From a checkpoint of a small mixture-of-experts model trained on Wikipedia.
Size: 16 layers, width 256, vocabulary 4096, 23.7M parameters.
Experts: 8 experts in each of 8 layers, 288 SwiGLU neurons an expert, 2 picks a token, a softmax router.
Below are experts of layer 7 (counted from 0) of a mixture-of-experts language model. Rows are named router (the router's row for the expert), gate (a neuron's input weights, with its number), up (a neuron's input weights, with its number) and show model dimensions 0-255. Each number is 200 + 30 x the weight over its row's rms, rounded and kept within 0 to 999.
Before each expert's rows: "gets" lists some tokens that make up at least twice as much of what it gets as of all text; "comes after" lists some tokens at least twice as common just before its tokens as in all text. This comes from a sample of Wikipedia text that the model never trained on. Tokens count by the router's weight.

# expert 5
gets: "1", "2", "0", "9", "3", "8"
comes after: " ", "1", "2", "0", " in", "9"
router,199,205,177,222,241,172,214,197,167,216,163,137,224,204,207,212,187,208,255,225,192,207,163,217,171,227,181,250,226,231,210,187,182,224,175,249,190,200,182,252,182,243,215,206,226,233,192,177,190,231,186,193,162,242,164,233,204,254,174,166,204,191,206,257,181,261,149,241,183,234,238,228,168,188,144,205,164,234,209,178,227,167,206,223,179,207,216,170,252,286,193,203,222,245,203,189,188,197,195,195,215,208,166,171,210,220,219,221,212,245,198,227,148,218,192,201,154,237,173,133,180,227,304,212,194,164,199,210,209,240,172,216,159,221,175,190,172,226,196,214,148,204,249,179,190,196,199,217,162,175,172,164,196,250,167,200,229,211,231,204,210,217,217,203,229,267,150,225,185,218,167,200,176,232,255,157,226,184,205,157,175,160,236,220,191,203,226,188,245,195,196,149,190,171,179,227,208,177,224,172,188,185,180,173,189,217,172,157,153,205,214,223,192,271,202,216,220,242,217,227,186,239,216,133,248,175,232,231,222,236,214,248,183,248,224,228,205,131,197,167,172,222,176,210,196,160,151,219,194,197,279,193,224,207,182,183
gate5,184,199,202,151,188,199,198,214,207,203,229,204,209,160,231,200,175,271,163,189,164,153,198,230,190,168,169,253,187,188,178,198,228,187,171,248,199,194,191,205,175,221,168,180,182,187,222,185,173,279,179,156,197,269,191,257,211,254,187,139,221,209,236,208,188,191,215,223,205,229,217,238,200,177,213,183,180,182,225,218,152,186,198,185,203,275,218,180,171,196,217,163,156,235,239,142,236,201,193,170,148,178,216,230,197,189,130,232,217,186,194,142,184,175,174,251,172,248,246,202,163,170,224,205,170,146,212,206,200,260,204,234,219,248,221,200,193,144,216,201,222,231,227,223,171,228,225,194,165,256,214,197,186,220,221,199,229,272,189,223,268,206,224,200,201,224,225,206,158,191,217,202,156,248,202,210,182,199,224,244,199,209,212,193,221,221,237,241,219,223,177,239,237,205,168,225,203,118,175,191,203,204,223,219,178,271,244,184,179,178,219,281,207,235,228,170,182,201,174,204,186,204,255,184,176,213,185,209,250,212,143,192,173,174,206,214,157,189,152,198,144,178,156,184,229,175,196,208,251,187,177,208,250,231,220,174
up5,163,205,140,192,191,173,206,173,177,227,185,195,190,231,196,170,177,171,188,209,175,203,248,237,204,165,237,152,210,208,191,212,219,155,189,193,265,192,154,223,216,234,171,251,218,204,196,225,186,238,225,203,214,195,192,239,216,180,205,233,142,226,201,162,189,225,184,168,215,176,204,160,180,238,229,179,180,189,166,250,233,231,160,200,189,204,151,225,225,210,196,174,217,157,195,243,203,188,217,254,164,207,179,203,180,141,180,216,213,206,187,217,195,226,212,190,207,128,217,219,222,212,218,126,239,213,201,245,209,255,219,161,228,200,165,221,163,208,184,171,282,248,151,231,191,213,233,194,179,209,165,244,175,232,181,191,184,148,234,214,210,182,185,142,175,186,150,234,176,254,202,229,223,182,191,212,208,243,139,243,180,178,160,222,233,186,196,146,185,196,226,168,248,196,214,269,270,219,245,175,195,170,215,236,215,184,182,219,248,227,223,145,182,248,180,198,175,230,264,143,203,199,186,165,197,231,254,256,209,198,194,227,177,194,204,186,177,210,165,210,259,244,209,164,270,224,165,205,170,206,226,179,187,207,232,177

# expert 3
gets: "-", " L", " N", " C", " M", " a"
comes after: "\n", " the", "-", " (", ")\n", ":"
router,185,197,199,139,212,173,159,232,209,162,150,159,231,215,187,200,180,199,173,220,145,195,165,248,191,175,167,173,232,192,195,191,248,218,217,217,179,192,226,218,164,191,169,189,229,208,226,182,241,235,257,180,188,180,228,218,189,193,208,217,168,210,217,164,166,209,209,210,260,221,173,196,168,205,177,212,169,220,205,181,261,215,157,180,153,161,214,194,253,232,203,210,225,251,198,148,217,267,175,215,237,258,231,227,202,249,235,247,183,173,195,191,196,191,168,189,145,238,156,163,183,188,210,186,217,150,271,170,200,234,198,209,221,192,215,206,208,198,167,171,171,222,249,203,248,163,187,220,157,172,227,185,192,179,197,198,209,210,190,223,196,186,241,188,232,279,188,176,198,175,174,211,215,214,264,209,189,202,173,196,194,108,217,208,192,219,131,254,194,176,252,172,226,191,182,232,231,189,224,192,167,195,169,167,198,179,171,212,173,255,197,224,185,194,233,200,204,190,173,190,158,171,173,182,224,159,241,260,254,258,201,228,247,228,247,232,220,167,175,203,210,190,160,172,267,151,154,203,170,175,201,244,256,238,186,211
gate5,199,202,242,231,189,228,189,162,250,200,187,191,158,212,202,199,202,195,184,242,240,192,202,232,213,223,190,232,197,170,228,181,221,233,150,166,166,159,199,185,237,198,202,189,227,243,188,220,190,214,196,188,202,193,175,218,245,205,229,203,186,200,209,177,204,188,202,213,173,210,184,206,139,175,192,248,198,225,133,173,241,166,219,246,223,201,228,225,247,205,168,142,186,225,218,179,216,161,200,176,245,188,238,172,252,264,227,197,198,205,165,167,199,211,199,175,220,185,196,171,162,182,179,226,219,182,253,190,245,210,196,277,211,162,173,174,253,180,172,208,184,191,197,210,189,183,235,229,179,180,163,136,239,188,199,173,263,241,173,132,173,163,245,263,201,188,167,123,229,196,208,179,236,174,229,196,153,231,144,194,169,165,206,209,152,222,196,218,243,168,223,180,185,242,212,204,183,192,248,187,142,224,227,158,231,158,214,220,171,185,234,190,205,181,209,144,172,123,177,227,208,158,209,184,238,203,234,272,217,135,181,149,189,192,206,192,180,189,166,207,155,241,166,241,236,206,149,172,194,181,250,223,143,186,207,185
up5,216,166,218,209,197,186,203,211,225,174,197,152,192,142,209,150,200,222,218,223,227,215,188,180,209,163,221,76,217,184,244,223,202,172,218,172,135,247,183,215,221,201,237,239,205,161,233,204,173,243,207,217,206,109,213,229,190,196,230,188,195,188,227,185,156,227,203,213,192,250,210,184,209,196,223,228,254,165,166,191,188,212,246,182,235,209,174,152,191,186,215,208,205,157,187,180,204,262,251,184,195,236,267,211,153,249,190,215,191,139,258,156,235,171,189,193,203,205,186,244,198,162,203,167,215,189,197,262,189,213,258,191,201,255,200,147,161,210,256,187,232,174,218,216,194,264,177,185,246,232,168,230,191,225,218,230,187,201,232,172,223,182,176,215,153,215,203,202,165,214,224,143,213,202,180,182,253,229,190,193,223,187,189,190,203,217,161,194,195,199,214,182,140,169,213,174,205,211,171,239,225,204,224,233,207,181,190,163,206,217,204,181,178,180,289,185,197,188,205,225,236,186,192,210,236,164,172,208,197,199,227,179,90,187,211,172,202,192,163,220,159,243,232,213,207,163,180,240,194,209,211,228,255,166,182,193

# expert 6
gets: " ", "0", " a", "–", " and", "-"
comes after: " |", "|", " a", ";", " Ch", " h"
router,207,205,188,232,204,229,196,146,190,194,157,147,200,248,210,215,222,253,152,202,132,230,169,212,158,217,190,194,228,152,193,142,226,186,196,157,173,208,167,223,178,235,188,195,194,222,184,164,223,202,243,206,199,188,241,207,180,242,200,197,233,163,185,193,221,217,211,211,192,225,169,187,213,163,186,262,200,245,241,179,232,174,173,199,192,195,185,185,186,180,181,178,144,197,200,208,156,185,185,209,200,181,208,212,195,221,170,227,220,207,210,224,179,264,188,165,155,270,191,157,150,194,232,216,185,227,223,207,199,200,170,196,179,198,196,173,168,206,174,219,181,268,231,233,239,171,150,209,195,176,202,179,158,226,164,168,205,210,172,237,240,161,181,212,166,284,200,201,169,170,191,197,192,237,208,216,198,198,197,198,148,160,257,243,220,172,191,191,169,179,236,147,239,205,173,171,219,198,190,186,197,161,211,200,201,156,202,181,150,179,228,199,184,204,203,220,281,242,151,220,178,213,202,143,167,156,174,213,199,235,238,278,186,191,207,245,189,120,157,194,195,187,219,171,192,166,149,240,93,192,245,206,246,227,170,155
gate5,167,166,182,194,165,189,260,204,215,245,279,226,183,183,164,166,175,197,147,182,163,209,243,166,179,220,225,198,204,230,226,190,211,139,227,205,208,213,217,194,204,231,210,229,216,177,203,203,228,262,253,226,212,217,243,192,230,172,194,183,218,213,188,211,238,155,180,190,226,210,251,230,156,196,203,236,210,244,169,210,221,184,242,240,199,190,219,196,205,203,177,193,170,216,233,176,150,174,184,165,194,187,196,162,200,166,203,210,218,254,177,207,217,224,170,214,227,212,218,160,214,216,231,173,209,238,258,235,173,162,204,225,195,186,157,192,184,220,224,182,167,160,208,201,226,179,222,182,195,211,238,203,156,169,200,189,200,239,173,244,188,207,210,250,191,269,158,264,219,204,194,212,125,208,205,195,203,147,272,202,128,213,240,239,229,170,221,176,190,211,238,148,209,257,157,212,204,166,209,243,170,146,203,252,212,230,190,229,193,202,237,219,143,207,144,228,269,219,128,244,165,208,213,237,223,206,210,129,207,194,240,196,222,175,205,246,173,176,166,207,230,180,225,180,233,181,180,240,183,170,198,130,173,197,215,184
up5,188,185,263,165,194,171,231,223,216,225,188,204,176,228,175,183,225,170,224,196,243,229,201,181,184,218,230,244,193,247,207,161,220,199,213,210,234,173,180,176,187,198,155,202,239,186,195,199,196,255,204,212,178,173,205,239,193,258,187,195,225,193,199,215,172,203,212,222,159,255,229,197,214,189,127,219,173,223,171,172,252,213,169,203,201,160,244,142,249,161,203,200,165,226,274,188,197,197,209,192,181,177,171,228,197,177,215,175,90,210,212,201,188,212,165,229,202,184,218,205,190,230,180,204,248,230,188,199,165,187,245,244,235,149,163,198,194,169,219,243,169,169,181,221,247,197,192,236,170,273,217,227,200,172,234,156,191,157,176,213,178,182,201,223,200,186,200,194,198,217,282,243,226,253,247,172,203,159,241,132,199,202,246,220,110,165,204,221,212,224,218,224,202,155,205,187,238,178,245,227,217,193,171,169,188,170,154,208,185,149,245,178,156,233,191,195,213,170,221,192,185,198,174,246,236,205,186,187,177,169,221,184,261,217,251,193,206,210,231,195,173,273,243,261,208,229,180,193,200,182,205,227,207,206,249,219